config = dict(
    d_model=320,
    d_expert=48,
    activation='swiglu',
    moe_layers=[0, 2, 4, 6, 8, 10],
    routed_scale=0.25,
    balance_loss=0.00949,
    balance_bias=False,
    shared_expert_gate=True,
    lr_router=0.00117,
    vocab_size=8192,
    norm_eps=1e-06,
    beta2=0.95,
    train_tokens=542000000,
)
Below are experts of layer 4 (counted from 0) of a mixture-of-experts language model. Rows are named router (the router's row for the expert), gate (a neuron's input weights, with its number), up (a neuron's input weights, with its number), down (a neuron's output weights, with its number) and show model dimensions 0-63. Each number is 128 + 24 x the weight over its row's rms, rounded and kept within 0 to 255.
Before each expert's rows: "gets" lists some tokens that make up at least twice as much of what it gets as of all text. This comes from a sample of Wikipedia text that the model never trained on. Tokens count by the router's weight.

# expert 140
gets: " was", " is", " were", " are", " has", " had"
router [181 166 104 156 140 141 129 119 117 164 149 154 162  87 177 101  99 148 125 132 123 140 115 112 160 130  80  94  93 121 133  74 106 158 113 128 141 155 139 119 108 111 121 114 128  98 123 134 142 104 168 112 135 106 112 130 134 166 152 115 107 119 113  86]
gate0 [ 96 162 131 119 124 106 150 104 138 154 115 115 124 137 205 144 151 177  70 139 122 129 109 154 134  99 149 144 121 173 131 140 118 128 112 150  71 153 115 110 100 146 118 167 132 112 126 123 142 139 156 160 155 129  90  97 148 166 172 122 139 150 182 167]
up0 [137  75 130 121 102 141 150 115 135 119  75 134  92 136  84 131 160  98 110  75 114 137  99 124 152 171 164 127 145 105 109 127 142 126 114  88 161 148 137 122 121 115 105 128 145 126 106 138 139 132 112 101 114 133 119 120 105 125 109 108 102 138  79 124]
down0 [138 148 131 140 138 162 100 115 165  75 122 129 157 202 163 146 130 127 147 157 117 120  85 143 113 100 101 160 115 153 102 167 131 125 139 132 162 125 133 117 114 184 120 152 145 116  92 112 102 137 141 170 137 117 105 171 123 109 125  88  98 147 154 119]

# expert 162
gets: " ", "2", "es", ")", "t", "e"
router [111 111 111 136 127 141 114 110 131 102 137 104 120 121 168 125 163 107 165 151 135  95 106  88 122 136 107 119 156 134 134  55 147 166 138  94 110 107 156 121 103 124  96  90 118 169 113 153 105 161 162 113 135 115 116  97 142 159 139  93 128  98 106 140]
gate0 [123 127 109 143 146 168 137 127 148 149 143 118 163 128 148  89 118  98 112 163 140 172  92 109 135 143 152 112 116 113 153 138 146 163 122  94 148 139 193 110 130  99 101 114 121 124 124 116 140 120 166 119 126 161 127 119 128 141  90 108 173 133 188 124]
up0 [151 119 135 117 171 128 138 156 115 144  88 135 149 111 114 129 137 111 128 175 152 139 121 132 174 159  93 141 115 119 123 130  97 143  84 149  84  94 148 128 126 137 143 118 185 130 117 132 144 114 114 160 180 132 131 141 119  91 154 120 108  92 144 154]
down0 [143 152 118 155 112 138 136 167 155 111 159 114 122 119 133 112 102 145 149 100  79 134 152 128 105 107 131 108 116 114  62 148 164 143 115 176 152 140  73 107 141 129 152 138 142 151 109 119 157 136 105 122 123  95 131 157  98  87 168 100 142  98 100 100]

# expert 224
gets: " ", ".", "2", "se", " published", " released"
router [109 104 117 126 163 151 100  97 127 105 140 114 131 119 164 117 159 103 166 141 145 106 103  65 129 120 125 156 141 136 122  54 147 170 129  96 125 122 130 105 107 132 103  97 117 166 117 142  99 153 162 106 144 115 123  98 139 151 118 102 120 110 105 152]
gate0 [141 146 120 131 136 121 196 109 128 123  81 118 123 151 117 107 129  90 155  89 144 142  92 127 169 134 149 124 145 114 148 104 135 119 187 164 131 128 135 112 144 140 143 103  83 120 153  90 102 141 166 141 159 118  64 136 127 148 109 146 113 164 116 106]
up0 [124 136 138 150 143 117 185 106 104 161 123 113 173 141 160 183 155 147 150 107 149 110 146 169 124 126  88 113 130  93 106 141 121 134 152 152 148 125 142 135 148 152 158 189 150 121 138 109 143 107 121 160 168 116 106 134 114 109 106 126 163 127 150 143]
down0 [118 178 128 122 125 107 100 160 126 127 132 154 107  48 143 126 111 126 130  92 161 148 152 120 107 130 159 172 123 111  83  65 146 131 172 151 121 149  90 144  84  59 127 130 118 111 139 166 106 149  92 145 128 147 118 112 154 150 117 118 108 143 111 129]

# expert 183
gets: " by", " as", " with", " was", " is", " were"
router [135 138 109 156 133 163 122 112 149 146 157  93 149 116 113 124 111 161 146 151  86  96  94  81 133 140 112 123 147 151 127  84 121 166 131 123 102 155 124 167 122 122  75 122  78 108 119 155 103 120 182 154 123 124 115 134 125 148 114 108 157 129 132 107]
gate0 [135 113 147  98 129  85 132 147 116  73  93 123 111 152 113 141 171 169 134 121 159 151 146 163 129 106  87 125  98 127 134 140 133 128 130 113 157 134 135 159 162 118 154 110 141 125 101 142 154 174 128 105 152 115 117 141  98  94 156  93 120 142 106 122]
up0 [146  91  93 144 119 136  82 146 154 137 131 143 110 126 131 151 162 127 130 136  95  61 129 107 129 125 100 135 133 111 136 123 128 149 150 144 143 148 130 129 159  81  87 178 124 128  86 165 125  99  66 122 121 136 115  82 173 123 104 142 121 123 100 142]
down0 [131 114 148 159 112 130 101 137 116 123 159 112 100 181 160 135 135 100 117 104 129 156 104 162 115 139 182 138  90 147 155 127 131 140 201 136  95 162 157 124 108 160 140 144  74 119 112 108 159  74 114 101 111 140 100 143 120 142 131 133 154 172  82 126]

# expert 63
gets: " ", " —", " Siege", " pro", "เ", "±"
router [140 127 140  93 112 112 136  69 134 118 123  93 157 120 159 118 164  76 163 146 151 144 119 111 116 147 122 114 131 144 112  70 160 187 130 101 129 145 110 138 114 114 115 130 105 116 135 127 137 141 193 134 136  94 107 121 147 118 136 102 118  97  95 108]
gate0 [122 157 128 137 145 122 176  80 133 156 124 166 125 153 119 159 124 102 128 122 109 125 131 130 119 128 165  71 124 124 120 180 132 110 132 124 147 116 125 132 145 121 163 100 104 109 147 151 119 116 114  94 134 153 155 112 134 140 141 101 154 123 162 136]
up0 [123 115 166 110 126  84 175 170 132 120 150  79 148 143  94 166 117 135 149 128 152 143 177 145 138 141 126  88 103 149 106 123 138  90 135 150 134  92 145 140 145 134 116 173 114 159 117 146 164  88 114 146 172  93 110 128  90  69 130  96 111 106 139  74]
down0 [117 146 159 132 133 133 141  90  86 135 154  94  78 167 123 199 157 135  77 126 165 174 136 111 105 125 152 138 167 140 147 141 135 129  99 105 150 125 119 158 116 144 109 137 124 111 145 161 156 128 142 118 141 110 118  70 193 136 131 126 133 154 144 107]